config.toml
n_layer = 11
d_model = 512
n_experts = 32
experts_per_token = 2
d_expert = 240
d_shared_expert = 0
activation = "squared_relu"
moe_layers = [0, 1, 2, 3, 4, 5, 6, 7, 8, 9, 10]
router_score = "sigmoid"
normalize_top_k = true
routed_scale = 1.0
balance_loss = 0.000469
balance_bias = true
n_groups = 8
groups_per_token = 2
init_std_router = 0.0312
lr_router = 0.000936
n_head = 8
n_kv_head = 8
head_dim = 64
vocab_size = 16384
norm = "layernorm"
norm_place = "pre"
norm_eps = 1e-06
positions = "rope"
rope_base = 10000.0
rope_fraction = 0.5
qk_norm = false
attn_scale = 0.125
tie_embeddings = false
parallel_block = false
init = "uniform"
init_std_qkv = 0.0226
init_std_o = 0.0
init_std_up = 0.0226
init_std_down = 0.0
optimizer = "adamw"
lr = 0.00086
lr_mult_qkv = 0.7
beta1 = 0.9
beta2 = 0.98
lr_head = 0.00617
warmup_steps = 448
schedule = "cos"
final_lr_fraction = 0.0
batch_tokens = 131072
seq_len = 512
doc_mask = true
train_tokens = 515900000
steps = 3937
dataset = "wikipedia_en"
Below are experts of layer 6 (counted from 0) of a mixture-of-experts language model. Rows are named router (the router's row for the expert), up (a neuron's input weights, with its number) and show model dimensions 384-511. Each number is 500 + 40 x the weight over its row's rms, rounded and kept within 0 to 999. Numbers have three digits each.
After each expert's rows: "gets" lists some tokens that make up at least twice as much of what it gets as of all text. This comes from a sample of Wikipedia text that the model never trained on. Tokens count by the router's weight.

# expert 11
router:479537496499540543505583485467478554523486439512526512518547468568483543570561479478509485490567567501477453505495525451428435529517566542563508501553463459525453443486450472545498496505526508530498424478462540553452590564508526531446536438486486427453471487464540501432513548482410527463498521540497464532529515454552507584478473566497511468516454451536522504519563532440511444509531
up0:470488505482564558505435517445496487536483562478535513465558481492575580481475584553458517526442539503497450519500472425529504524487507531526574510441491523487525520514529524529557434551428509487494546446498528504494484470526487471598487507513553488581422442528519526468453487542452468515533434519436570524468572425507592577510543466512481482435464518524464447584518570546487468523574
up1:489472539422587559478454569504527556466451485539573470543490497527541480501480478548494532535469465441529508487520488503503461486510566538565543528513434559494587507500499532518489552502480526482471520427551494527523575552525491487525504549572502466523465458489442502502509527552462579532504478490553469577499506465509506471448487570421534558514528462560496481548442570507606537570451
up2:486508504517475463440560478520505505499508512538552524545480526564557533512508575524463538431510511499438496494472500498489540489483564577529424578463498464463464415525441525597413419454490569501494468510547533515434476549474538484490496395539530501407574464439462451514470569507489492486519479527470551465540487517521531492545478490487517455474470485553450524433500494503460369456408
up3:569518510553520443526455473439417534543484517577560423461529440545560552502461613474479486493472481484465471506485471423485494529533525478501508447548512523500554513488545537470513518424436482455506510521555539500533585459499534502551485495520456488499442511553474517461500551530475486473488506488521512524557500437505584615557626540466572550496505462480501506495466499449448462535532
up4:429481565485540476544459492487485551576543512487515563563591584454462425529565466495574469412506486545527486551519505531481484497519505520467450477517467524534526549404492464574557469561414519507437476498463455523512554561500536477518510506441508434531429498479526492556437437565566603517517456476454510378507526483532456459497469450493500454494518411552552562530490508452530513494525
up5:534476426492551547523502493532488506493492456453542465468597536527463554502494437475470536556511560511544532552533520552447602523573460553536478468504501477526571426499471431581474478552450466479508447449415552549536489521482491535467574563511567525468493549543463531433543488521449460532539497511556531459485498525399455531482505455425529525514478539497562498509518501486485563470509
up6:532509592453552531493449514501574513491552465499488528468499493496466481499522534493565529525533512455444503438584495531504534504509585503448545464478471520514500561475511501480498476511514461518566545491509509496429461554521504497491539521436534461498464506468522509506466487548530483429593454463539431495531514506558467484447475496569580455472457510538519486516466493529467473468468
gets: "ing", "==", " of", "===", " ==", "ic"

# expert 21
router:473550488432455497414511547407507497442529427567535500522561514529481504533564502483491492591495552460466445502462539457487441564474539514537538489565442423557512538465407497504533472460498571512506536483556480556557523540506487570451539545476527422551534493521496469405476532464443470473504501509436544458575551425529502541485530557533593499493504450498608479588564500430488485507487
up0:455543497571504498445583446492514546480492472485546511529548490494456520484519446522461502514424483459428532450584568518480428526465464472517496500449505473495449463507527448544501471451523558512553509538500552435489521549473473525435448490544493479515532490473507451412483446456436491458562401603546565543521518450432540498523498494483426409444410461548505475545535472480538416479507
up1:470541489481542471525474477509508622511445547503470498421531510465483420504552444487428394500533556520508501544466544551520513481503551463508486501478503426528464539465469544510553483416446418429474478500560526483421478501518475468496463455528530484527508515521502511517515575449544598535578479545443512491532496492527478525520468510503489456497436489472504485423458485458607451471495
up2:532500534455550463473489460518548506590454492506446534508575580456551452468557502526534473520416494477520545475540520498510472480448488466534463509462508463518596503468489469516479478469486425507527464460503524485603500555499388519441540552444501515570452453471547504496496490513583493532492514497536465491499481565491459547481497469555558559545532527490515540563554539443558516516532
up3:508529482469468522490463535481575496424514516450605431459530493524435493502442525512459485493487441497504502484561507562528471539429513533493531501541524540501495522501524447513536391515583510497528517493508517467464487520492491518431479477535554504453535512463486455481515476499472518481568487501492467497462445516527511518489449536532413521541476407508482538494495479525473407540453
up4:467491460401433487509518429426520531506502530556526489533467402499527633526435494522537532527542509439419512453528533460421503540531520456508515471554479535453568539469422464551506568464576514457520500475529502472532465552492495484453499517511523580480578528534539486532512461502509515490514453485528543511522504465430572489507497550460509486491446494502434526523491524539536499535506
up5:435443535517568525510420430494521496490484515457587490525413450518477511519507516489510471453570458460485575463525563525433484494514524476459508517567481521480505517462507517536507508460443501513440515475551514501484473515516552535524467493492511592423484540591536447490458527528470511586546517534515513464554542521473529484509539515568511479503474418512537455508542494537550482579491
up6:469517507544587502508446457522506435485532497460478484539507500460463502496559529517522498536557498492555509449536541487527564431465564430479524444558506511517514539489487527464486536523526455498560546476445533551476529477574447577490451587508510531479494534472480517481485543504461508454509463473492461492454527497434458541464537439475468472608560505529495506452531556446428509526543
gets: "1", "3", "2", "4", "0", "6"

# expert 15
router:513469486472481492497527513546489545402512485508513452520472477517545487554539539509514503517470570481489445561456466532484442538495571575504496464520464372547536463460411428593522497512527522528440488449532440460524541461524433492472480511476467447526550492500473455482528452494495504530501420480461523444535476492523466523474551536563532547470491447459519439550491464508579497522539
up0:483534546485444417513482448495478472572559445528550512514473452605496457445540534509509486477502558527518577515468482525442458516508473569510421492533480492462501525452488510467572504553490474491507534473473474502529432503475513555503525450470482399449522540429497464521557514564522448469475423482506495444521619430478432530466522471439481496419501515562516496528504469521519566466473
up1:524474526502463513513583589477538476477526539498446524513506574453465452503477571536548511488463545532463463487487539481457474541492497538501425499484465536457477521440486542497512520502461483477506445522444475498515528428582445494519480528428458440480579546540443455526450516502536448494471515462454398459525493477498459527443524483456510549428488510568517457423460383530467482517458
up2:465558460429484510473543488516540476454441514531504479548499467482537488514530533543567530518470559508436474483552453538484482475519457477450543503505483501488542510445514436520543481506530549464540536433499553448526507482484506499510500440533498470476642481501524447490486455512574444533520488542541505492552502479502525559536472524551490514448498487497508455497479476528525446456506
up3:468518501493564518472549481534463449455460522462552508498473426495520531525510507473460443481579538544480572441540498526492516540509551502506470552436440542436532526519535545470529520460487553553478490524493463458495533558457526501468479545490433501536532546438465426484524517513480512497516528459466594522477513500466509539433468511505457556476502487587515509442505540450538524482570
up4:543515469456444490513495480454582462502489510477529396505446493497437435506476553545526503433498513466560532524509517450491496497507460481452433445486493541547503521453494403496464495509549498550518484528498452480532469497528490482557524529492491473468505489423500460470438520491474553458500477468528465489457452555490464510511498516448496481487407518498565528531439496508556524498510
up5:453512573536565469487482523528510523554552584516421566400464498444547514593456512541405500514456498561574492443480505445549506575442508462469396453479496514535563539535521548533542578526474507480462567462444488519537477475518451516557495530452437492523471473509572530509536473534545447470558512486504532411522474493431434507455490535458541477482503515452463533474512456447494552475551
up6:515515447559507559544492536504466500496570484571499499478456568467531531615609529429542543439471485530495440485459506473560444536526452551468528489483474507490471486517550483509465513490504515447439515436395448488474541416493508460475462477486521541475461496456561482481476474531423448475461547514495516544531503415443525537527554510513435512533520479541589536555506486540455433515523
gets: " in", " in the", " at", " in ", " to", " on"

# expert 4
router:517502537501513476495531497503477496462422456548516460477497442543481515510510499513549422505499556459485442611517517469475501538491508471511512493544479368545492469494486474529475466487479527509436433447438483554478504476481498462495500510425521456497456500432507509423469428579497454483544493430419497453580492504486479500529557580437566492503555442473569431536490484427553481516560
up0:461535513440503551502509469503582541500559508465549431542564504479443453552516519597553545438479523434433562484557485512497538471547543504526522442548506473560522516420476451504566555505542458531474451472472433498448458470567475552531551566481480463469560491501492566424493488529511556539513557532526510466506472525464438462514513530585457503389350529538534422527485512482484510591575
up1:494505511506441495512534479468532443478571499521585410496462569476544461516523490440523554466556540463435539501567475495555533548543529538590494536465440522436504542494499461557450526546466439567475543443427425490490540561508543488519465527454556460515502528523535489394437551465466491491513508496511475483528580403488496484500445533504465501474459506471531539497504506555518493548486
up2:504505470539454461524518415472528489564526515551430520507457591478466490502488518517561565532452516417475458519503552427539459537464531563448457473553469476501437532475483493518504521430537506471534441498528440550456504408578501484541448530546508476479538521569545561500520527531445496505462491440521478427570471516548402502399477521490581486474457446508512488460527468434548508582502
up3:476484497511596553433447536490522546539511544552524457489569422476458516466472506466561448482484554491537467487527536490561442548545478541517491459521470405498511463462536420490528491511445503533516472527508528521439499443516506458484532484486496439497480475528513580472473484478473520439530514516482505456511506509492454596472495555546540415512482506448608472534534578490502519535557
up4:526495493469475512531439483525485468442549467542437467485472523515504450577493541490488510542433483543511478493519428508510493540497450531519494525498482515506517507571546487459463545534516535472471483455462500516521535533507506458569424493469484502446490406440439514485577491483510443500629495510581531491528445446519529492469511533535495572404538555523490451490479406551564601479566
up5:455557506500440540505532514488471524532482527457514445454446492521477385526448506546546477466490499445464493463506497528527519472505501531464502456589429522491519540517449418467500486481534452469541510460424546457508534450562522493557431547501538497513499564397482548488511573463526425553561487444484531557521564545469480436506454481529475541538492507481470510526460522460477464527488
up6:494583489493480503494517455407581467526528466505452507524547538470520482483533528485482437460567506465547464484570438471539510529528488466443498527488513573483475496524482433447500500569507544464466508400476467517522541437599558522524556502572508501440445545534450415520526494532497597512494501474457471407480521468425514450523497461424456520466515491608520530531491512501569480550456
gets: " of", " of the", " the", "'s", " for", " The"

# expert 12
router:551503510487507528494485577455532484483526448525551418553554443543444499509494555493483489510535549494458455488491521469515487554513488492559487503487472489503465463455410471587506531441448487514457416392462484456494498491519489486453502556418544461521518560557495524389487485456518410479547469492528516463502536432483468545486453549461469511435407432511556448531535480426557496516498
up0:559477537573465507458528498492460521510438473453565557429450533585461514544474512446517577465569526501479502516574491539539461473494510468524501521461539421560483487521371466479524459435457478509447407465524447548483499453541499472464488481543508541502490469483457541479512471493451487431547489520483530559527528432454442543521466504448495525502505443520539517462615492500520484559551
up1:441511470485570541516524476567510529477431541499537612488499467536525468484510447554514521380494494494455483422580460522458502462399508543545550478481470440486531544517507510501518520468452474487581498505467473550454467554539486517513489536536464455502574495496533537527543553504453537566606500461505532547545497539468492487554449448430495473460490535465502500517563560576464424460472
up2:495458518512551506493448499533510496462508454554540536494463491482529517471515459514516531505447543564403495571439500429465498486540563561554450562488535502496537545437484522562528564403405519518508441482597522542493512495534473503522513472509519512444496493479536491490508534576497511489465497490463495519477586455487562565515539468447513418556521467541474397432499534462542461503475
up3:457486522464479469484540414560430581472452484551408464528491522557481525555443602516554493517491453450505502525472504525499508453492515521465537519491475463486539488529533530498458471517503482503531502485469476510473552517526487551514488513516533521479523463501453543488515471560505502470500449549525461505470526551517535443529476531465568483503487459480494541491539500475534539452463
up4:486471425541510506416445486549505484570536499582527483496528472507456429465467470519474507457438512533474444455476526465503454508531477567451467505465509486585521502470455549502474533537405493484499446517446481558453461510481428449469380448535509499490544478531514545495479525516539519521510557507526450439457490504469455534564483427574526514485438500514549509495462531552503478468525
up5:488457443492472538467462454469500541536470475473477453476529521580466504453445481532459526485497536511473482506528518476535473497499526561503493509562515528563488511495522497509414511443493570470405460471617509519470507411461486559482551557543506560515499483437481470406469517502500505524446565555448527507592473442446482425441500494540561459563497472471537455559545552423478515514536
up6:501558467526465490597564520534532444456509459546477472420409441494426574472533529522535472465487446459456526474517527436469540510523507492474518469468478474548548489450542468519505534526462457537544447476445454505449493514514476440423522514462447451458497478446413507515517542542472463547522470530444485472518442585505526578487502483456513515524448447569482492575439488482482515537544
gets: "\n", ")", ", ", " in ", " |", "\""

# expert 22
router:543507572504524550471553541488506595457517482556536424491525493580549519493533502409508464491454579426474481620595527518478508532528525538552496532520486437555528478460463420484495445442508511515472418431586562468532518528523458529409514443461520503479522469478463568461556519536465499519478434515472501478481521481518500515510500516440549490458470472520571494516587461488556487531505
up0:521483452486490461527572507512460555511567481484550521588460552510408508527461505455419471547527545495494479462498472573502504510529431521518583359538424463513478521468482454531490549459481520444508550481451529516485545511498502534475551564523455455471494503501502464544473542437482538510494485508478502538459472459547462510447518554534478420550526443444512517572465488524537506571475
up1:473445483514484431492444537571451566478440465538543432506505451478549485436416467527449539444569524480506438522548558478539452476471576535530537517506514591523459495442409519515482463492531543509525508546520463508394566473473451524509502422442470504557495492499497544536459526545478499474545582568532526536515580487491488460564557512503530369503499487454508482553527562477500483449446
up2:492488533485505472469475551504434510468484555543539517480562519542528514509485490513469477440518557448513558440472520482507442438571471510471472529472536523530478481468448456567457494481544517478524558588469465539493529485475469505575435510469546508488535476481481468456555523437532538427490509478537538521488410487428549488517565494475471456537544461583404491529473440537486466445507
up3:562508510456458523461521491427456472467487468509550587578505445517505528429494458483477500534484478499515566571557523483442542501565477522501514426525523418522522486545529517529498491525463536550526504458526584485506541519482479565473537405539554469458453435416442483484513532540498503505476496477492548532553542516520560498460526560460552479496531522541553540519457509440458471489462
up4:512528552504443528444530488410446576518397564453429532506469545473531471462447436491516492466559536495508514532498481478446431480488507553566475467467519502487494438471467479434490444536556510514463506528501496514410473495462524537506478493495525499526443514545534478510483470542480491545487551529517468459488533515499489486507513427511561446515464476447563513502551539497402483442480
up5:487557479528469470512542473572456455514535540526451452474546514540520560577447570481524417524549459574479523487500471596451454524467547544556481475572464490502506516554543526536451507530429460479467474498499457506504536519477517498463508484549434500404517515419479549472467475559562478499559456455536488546456417492484564466513439469497471497492470440533464521505488458569525536511482
up6:548490498487536454492501500509443494466495503526497425431526473500491437555442535490591528485474479484536479547490481550619527495485464499498558486483372403484503458503500519506435468511484530510513489481475520575488549523459420503528420506563544471489500526552494509465476616557516522495464507557467565459533548502552464448508518553512532513504550522448504546489575534510554463426528
gets: ",", " and", ", the", ", and", " The", " or"

# expert 7
router:478512503481573479489490495484527516515553464479535464520567451588485408502559434449511466511471505533500416492468483470454513485519489501506470470500455404565534530446451391466500481425499538499451537497567484480526508560541491562452452453497562443441518480446459531460458497526503537487517536515472464467623547409578467565482471581539580544502457497529539510562541519456498437498508
up0:522505495553481464520455507495417525455545443551473497515503524494421502488475530469537513489468531551530468578611527471396506490534511538524500497464420503487473507528488522539464427463488491536468557561509517500448562479499419506431471439585491491409489544443545550465498542561474536517497508528519512482521471442467507518535502480509541460519509453495487503453504565497464514516445
up1:510493510487568432435483518549523606527494558502504540546505527605454483550464474536579434546490520503446459536511506503420482536475538513497527475521479534540477543517490498529434454495536529472570453483446508505486576481472474508504574480446557502487489494511445501453499513474531521466476516462565520506502492539501573508429462575476501486513467459527512461523490544512459522464452
up2:498426481455517510469466496470497487547483506553540429527520463530487456514583472507509477503499489392476499574544480452550501507511548537475469478474506483529537562461493505522573518485545512578505488445555465477498520488519451485498504575546542466491537505448447534469454505567451509593543469478493487459491479493457405458503551522425568551577478517515577471544456484492529438510503
up3:442510509472478513440435509548548524522446468458494532498441556488356478445497518451473460527535477489441548468491512527356557571474424488547446452514470520491505561480484507501550522443532524419537518507427479479443497537507519450461508502493483431487473463541461474473507457458445535532437501501545466515476500463561578476510503537549492498498466451612431496464493470549533526553496
up4:497428458500554532477531489481500539551522467571533437525464497514491449476530489501416414487506536494447371443471463467535465521468541526514475476459548504536538524422536534562551506437472515502517432516541433560542448542535482518519545586466506518534474551509523509493457432535495493558546476489483426546473483472517506528571520511478480487495515426535574454574447486456564513545482
up5:496497481452570499454498412524530564529554506486514533514559492586511586490497519466502543562521449479508477482489475541488550471472522481482493521554508494460468456456509505491534485570450603517514518544467496524460525462555448543527463528509416518520518494488550444458432518522519526521555454505520522484468491493460502468513466445496570421624511459413559478552540517514481480474495
up6:443560481460488536547527469482469526535513567585494536513428413499481441491420554519542490521521526542484458568551445575468472510506548546517468487516470479431383456504508486471549485494519482505447449515548461426536554542448476530528532564550491506530516456467470563506558540444525530502494430500487470506493485565520513506455458526447494490441498471520543513482543451446501507490447
gets: ".", ",", " | ", " r", " $", "″N "

# expert 14
router:458535545512462491469485498363456485561526465541521512501515459547519453516577515447539485537462448437448477539520457467487523497530539551477496519506420429550485499546448481527529490474477550515481496461503521553481560486493484503518519481477563420511474475471472531452514553543479534517553489479456480493522552535573461531490535503526487547517447491519550507570459458452499494507508
up0:512535521459500558532477519429522499427470502537476529564554503547474440499584530568547518496446544492530469516500469472462503456554502504454509543568554517505501432435554524466532449490523476440426533434496533570478583482500440550468498448549482482486520479483494427502590479497454514487479492511432477533512473480535534509464564455496555482439518539481554526456489478533477438554463
up1:500471520459468420436559538481417548554524496486557461546492516528494537529541497569562490542519491503561513544484527515444488515489558534547524478489428463499518469550469532562459451485487588481501511489494534436534551545483485563599545577539490527443468476419516450495454569494526498534504499528521455541519471443577504524396536439489448514504491462486563531604448509384475504479538
up2:468572539501582460464586520447485514459472474587439463520587467527539470509429436502555469450538488446478513501437535539444475495517425495548448485466416527462525467532465462543471486537563494473531446475547523587518633568552412504493468491514508460462507472542531474534473529564567477533540503507473553493444511497498482510524495489519583445464463487519411551501496527535558486447491
up3:538515463562534454515515503464525550452538479517554419459515534620499451467508493479544539533484449520488539516493548500531554576442554441489491522480466527499607528454512502495489446377502460588487444504475561575526566502515496462541553528474422544446487530418454502517450508506511557529443530495477559412598530450450503429500509437439548494420464436455450528470514496446455445497443
up4:454393497523532467492549539529553476535554505535464454469513549546501399510591451536562476514491502431523418558519552546528538448453512509463503570560450498425461464460525550489526465532511487490456448429534518577537494468467482547497509477409503518507438488445455499504541562515521462523527469494405539461542490565497412494428543535457485517527461500481507462556473508511494410461549
up5:509526530446511519537532484501515558501496495550546560481537485451581461596503436481506539541526493486540497442500538528471519461589508496539506545462482509475487510471498493552414514481443492556492469469430454515522548589560476479488432555451505467556493541537520481481481501526428516475584487469535497514517499521504367446467494528470497535511560429453479507523574581543540492547513
up6:476481599527571461426488542529540423550449500516499537531561495550555515432469562511515414579382439408552510453515566475486500465498476544470526502499410519468499439457508486518494485530583495539517504498547502551550577484466508515605528576474430542507529464511541518448420469487493451476448533524475506439515520495460424503514501545458518469553459439587551449504519593483511500441556
gets: "–", "-", "C", "M", " he", "K"

# expert 8
router:475544484465506480443544441465504480474494428524526518442450452531507490463479553465512434580456559526509526568514517499505546517539518460546533428537434477575474547475447492472495415526480552535506526492469513508550538513581486554459518462478520490486537457464502471453495509525445487490493507471453495462501507418514506465480499485507519546542485478489549460504549489485557444543546
up0:480507512447566500433584437523561451486524518550577457522502536455554530455456560489546489475461523541484459438552535565438548508542542541583529503439528475526564447505489495583446486536527529481482520564479472503465529516430486454549542480449510467539531436512497528416484445498554545471506478474618503525449519468445498512445562453609559518521484453522502541468545472484540438458518
up1:496492484502489464450480453537417457546532462495585480517452530524505500510504543539474546476488475471450539510486526573504416481519477528540508525558479519504516589555451469531506525455509523509528480517520500526555595493594525459562437428550462403443492503476448483533488478530560461481503455543463519453512536507539451562548486511529517476512485527538503404519505509404457523534523
up2:452433490450503515446508497505542499540518557479488508533477464506539520559497557506501499505463560441541539498467451446585481533370513486478504412623512453495538455519444525483559444453493550576515519495498408538553479508572493582423531430514571496458518485524491488482447467460435528540526521447534468539454441518449457515558466598541519490546537554540448451530563473488555487537526
up3:513463525541573490503476408498574498466537562542541493493527527532569497485527449456401499467516498461474540564449572421484474495541489490514508516555541490627574452427440531556514450498466475489520541530486479439520525476547484455496511472547462521519562513444491478504480519479544441499494407483479548471501486508466513514551609514510508494564517481516458504451478459519490453523514
up4:443538481507479452498452489476446520427521464513486502465489488521374513503527519446525558528438564515533504511606598539466523456579471516496447471540461543534579548496492496464466477531516521530540474538459524454471554454527438483542555425492502520474570536548519550545509471468476477492480493503473515431547499476519432510551525458510488476510549496532555438453507495469504505513522
up5:501516512450522422427485433454448505534490483449547465522465411576459484486515478456461541423458487525463517538582529556503440524533566503430548440604470465598558559489531490477538539438540558499438447498491426458471456507572454507562542530506459535475462472552490487559460482466531576554480506483541533498524458518535412496458511516437519456512513483526530376512441523420559484544560
up6:532452526438473447541606493538450502523516501542457456449454469493488460540514495558458488527462559532456437490496489477555472503577527491503472488519523475562580487466530505537466525523514476533486507505486466508454449568428460522510558514425564502491591523537526476442542520459479480481467473476485472483471510500496478496478453547529569527496533508415464457460472464491521549474437
gets: "1", "2", "18", "19", "10", "14"

# expert 26
router:438566539471496502521513510472475535500443462524558440523507424490517494487571559467486457510500547476488473560526515507464414567557512534525464452529449429574492505446449501503588519501462466488410479454490494499595491500507498504482502467427534450486474479479491492472514514484462486552553480425514435482528536500546485544508506519543504454480467479568538509567464446442545511511498
up0:609557499446463536540489425465509488443488489516530563425480524536528487508511487562415473486421483465482527530492437513477536481526433530465470471513499519520537516431470506445513507530494482539459514497429408443475438471526417482518537580476514466506492512424486460440515552531554482507478483539467500428532431495465515566506580494506484516550501434534486493550492420465546478535487
up1:500517546508536497511534569449486450548492473508601538457498491479509476507547606527508514504432547476445599444534507544479554481512491504492500557519524454573600467500502545461454472517419487521500477517570533517539442497449472508568511457446534473543513557458544536494453484544421535468488471455537506483552532464484518501537575528544465413474461506494572449500457508608466473406504
up2:511524472519538477561536510525536495505506552573554499476491503466442483483518489556449512440503574504473511559530473477416491539499446525446497571565536433523462577455479493465544509479441451569477431435455512481455488434514490450452518562406478492561558438480543518479543461563444524535511521450504493515493451495518544554430466452478489461461462472494502418534496383546580499491550
up3:512500550492423545454540514500480518555448493490510540563467468523490521458523360505504486448525544519558423445497489529547492461466486436531509510486473514486527500557520496474483499477507518492476535536521489560433556565471529502509527468526565448487431490542482487494487521543479504458452577499525485448534527498564507522565533460501530536453496514506501556445487595470492567454483
up4:509500527448515513438571483451498477558435483462472411592478486485451523527539551493509434493584534470479492453492519500507464591490451506542524516504478496507444505406426483503521489536473557572426497498530479490452476512460540521482576536452440497438430455516429461499468529570533468494517484489478566474499509501497517549434446509451446488511458402535481499536532489484505499537521
up5:551557533452502467484531462545461529558569546501546447478489492496539505522485430446513532550446544457472493501474560505452540487518551475550498548522401497541545497477469486579496498546533534415508503464480474479531519524501525466409522574454422518498525466435451530479491504510556475515524456524537503519510445506481552574419586450511506421530453521493433483497503464491535524494431
up6:461460475510583515471555523507485488531536489477505486480505537404451538477532524470534459482467605522466514461515509531472527522455497539505536509503436482517487544522486493419545498558430490408414377439449476561462441473510503509475523531475534529504445562563533483516573517510494448455539499464459508541524571528438454520511459499575442474467517417469471464525536502554459488495487
gets: "\n\n", " (", "\"", " and", ",", "ly"

# expert 29
router:491511484496542479483521504486500542510505454542532491518526449527536460537540441509458442511506544481476430506483440521450526566508506568513441516492479441545469495465442485474571543487435482583494462465545498558554511507515501513415566458451538547480567506494461502507462573538469472483530437527478551471576566441513487533448516564438480435504450494515578456547486436513490485503465
up0:449515529490520497528482512529478480471447463517512517519498490518508546520451464453429463506445516417534559471543537420506537484585450488495452496448495540578463529466523553461480554523482530456465480562518561575512537446429461478495476542476549532487428547481557522497526468523446515531504533504547517434454550393437487520499557491538515493475476494518624412499530516466483563529531
up1:485516532539533484508554534509513560479525477488482455419555439583466474486523510511499472517563525506449451539546527515523446517423499537411540558557483551559520510467496513531544491526511497523559429556524491602465522498445476500531514489528509430465440503498505518487517482544469527476473487494454537485500533513472497451478548484472528435480447493469507513517550556498467460473490
up2:515474614486517434442482534479513538507541516547512499540536542516474473513499461498489453494497536443425484564500502486538478491439468559460482496507456493541562538491502445474457453468532565504530519472494518540495500531463550513468419482522521511461445507492535482481526494466492537479546510540467510547535464466551585506508491573493537458469524497535434581577482547461516550491450
up3:512568561527507449461554515476542564487506520505490460469444482481559551459510522478490487449463530495537524559521562475486523424509468527551484522487467514592449532487431546454462474509461557468430450534451497549489489443460570476514543617442478532454455510436541525502588434572432457493560528418504532457436462525468408443459532535446563475567531485487482548556525557460489498543485
up4:476497494554560493463522494546546519427489501477514450516463603493500535521502517463462474485555508492426529491564510528485542526528516548479472496566461559541552572478450523489483539510528549497479476574530466496471553554463554497539514515505522481543590469472552464534511433475521547465507501541443444548519438425415441464482485509410510434465543440505501453470482540430576528465479
up5:442490598474485539538533481504424613527562553561526480516529489516455447529515503441566412507490501528426515512522503522427471493543453465556457461488481453591547506538498458522513494447512540472468560536476481530467541560527527497461528514478546522480460464442526527515538545494495563484527465525554536531469544470533476509517586473472569523557501467493512529439526496503475434536433
up6:484548506470467447518510514561480479490552491472543403521555520486474475584452529480460493447466474485475487496488524499538544518443493456489448470523458575507464591448461463468524522541477550547578556436512522532483485483486518478503488450537464516455533472490458471469491558512408585460490488484444542470607427540456496486529408453435484503527475474510490458510499440512553495483493
gets: ".", " ", " to", ").", "s.", "ent"

# expert 1
router:531536533461533520481511526436517527542513512505540441525556488549533460501482522528513442526472537460505530537496559453427498547475456526505547471504499408523534496434492359529468438473477551490501424524569547496512536503519465493431488479514546407427509449428443505481449536488474527529529535524444526484475544430551511508445516562491532450519478524520550480526548524524572470478573
up0:499537541469468462502532557487476450491436525466489460540519426552569536556506566452555508575492414465482512524446444501509472458529450470561549486477542478489538467516487453455552460500497561531475531515502464420575597445481476571492612534484466559480525457481496503460548510562505403520531435505492571499471455486558515516511499585411492453528521467485496500485470510450462459518550
up1:512478492482480543522454518452515596539546520451471439523560504494519545536488512513531488569492466472514487564510516510541490493424505499525495530556506504486494469515519500436508493429506479465476490459491450517608576581468483482482508545460503473496458489448431523486551528459456508443495529538498498458489440467510520497521462499547458502435525523443492494585523554467441499506411
up2:457539502499490506478501421511494511506533543574484543512485586535494472428509477416530445517599538478471503533483471492516465499448520557480525442541490511518570460463539500534506451536457535422512439461531478452536531548493471547486457537507548455528478412493434429504493443595517494511471465471532486535454517444565504530525536507523459530528576535509522548503602548517506465496508
up3:489568541534574451444567501482476554494434439512514430494481484562586533451470492518529494499508517500457546530479505528442501474517486503535538468499522492525486473460508476568445445503463500461511451488536547584548455509499491485527439573465464478554478691440470546482477607486545547503517442570469457486515476492544496566476489505472514480557463502502548487434479510522547498485562
up4:517534532529498495522496479426479539492566538480477496438568474453452536567487545490530503469487491544525477515551486520519542499498491518537429531466423471528460480563490473560503423477494500505478447500561451547525544538496515485416479459488460509508515498466486529490499569612489534494552427530423601442448512526575444489566466514483530491537455470539517468480556471503502475518538
up5:523425486540511457485529439463459506482525570504472456463531552461555473469518448460605486598417432451491495482510454491440433559532512504502535450549560503504509504509469488556536515545523561481503543517545520522544514470551510441479539568494415468483482551497443462456446493463498452512513535504481462495544497456511499509553496552485468510505478465469523493491499472540431501541559
up6:486561487552497399472525515494493507499546447563580494431438468482492429456526526535468391504512456469399542547493531506479502452505592519521434449505487459507497497417518535481506528510467532485529494470482416487527510586530482536590467474509423491480471465487484489484494579525484581572490427561509520498500517520520488470482532509544465455511543453523501538479460460501533529457498
gets: " the", "s", " is", " was", " that", " "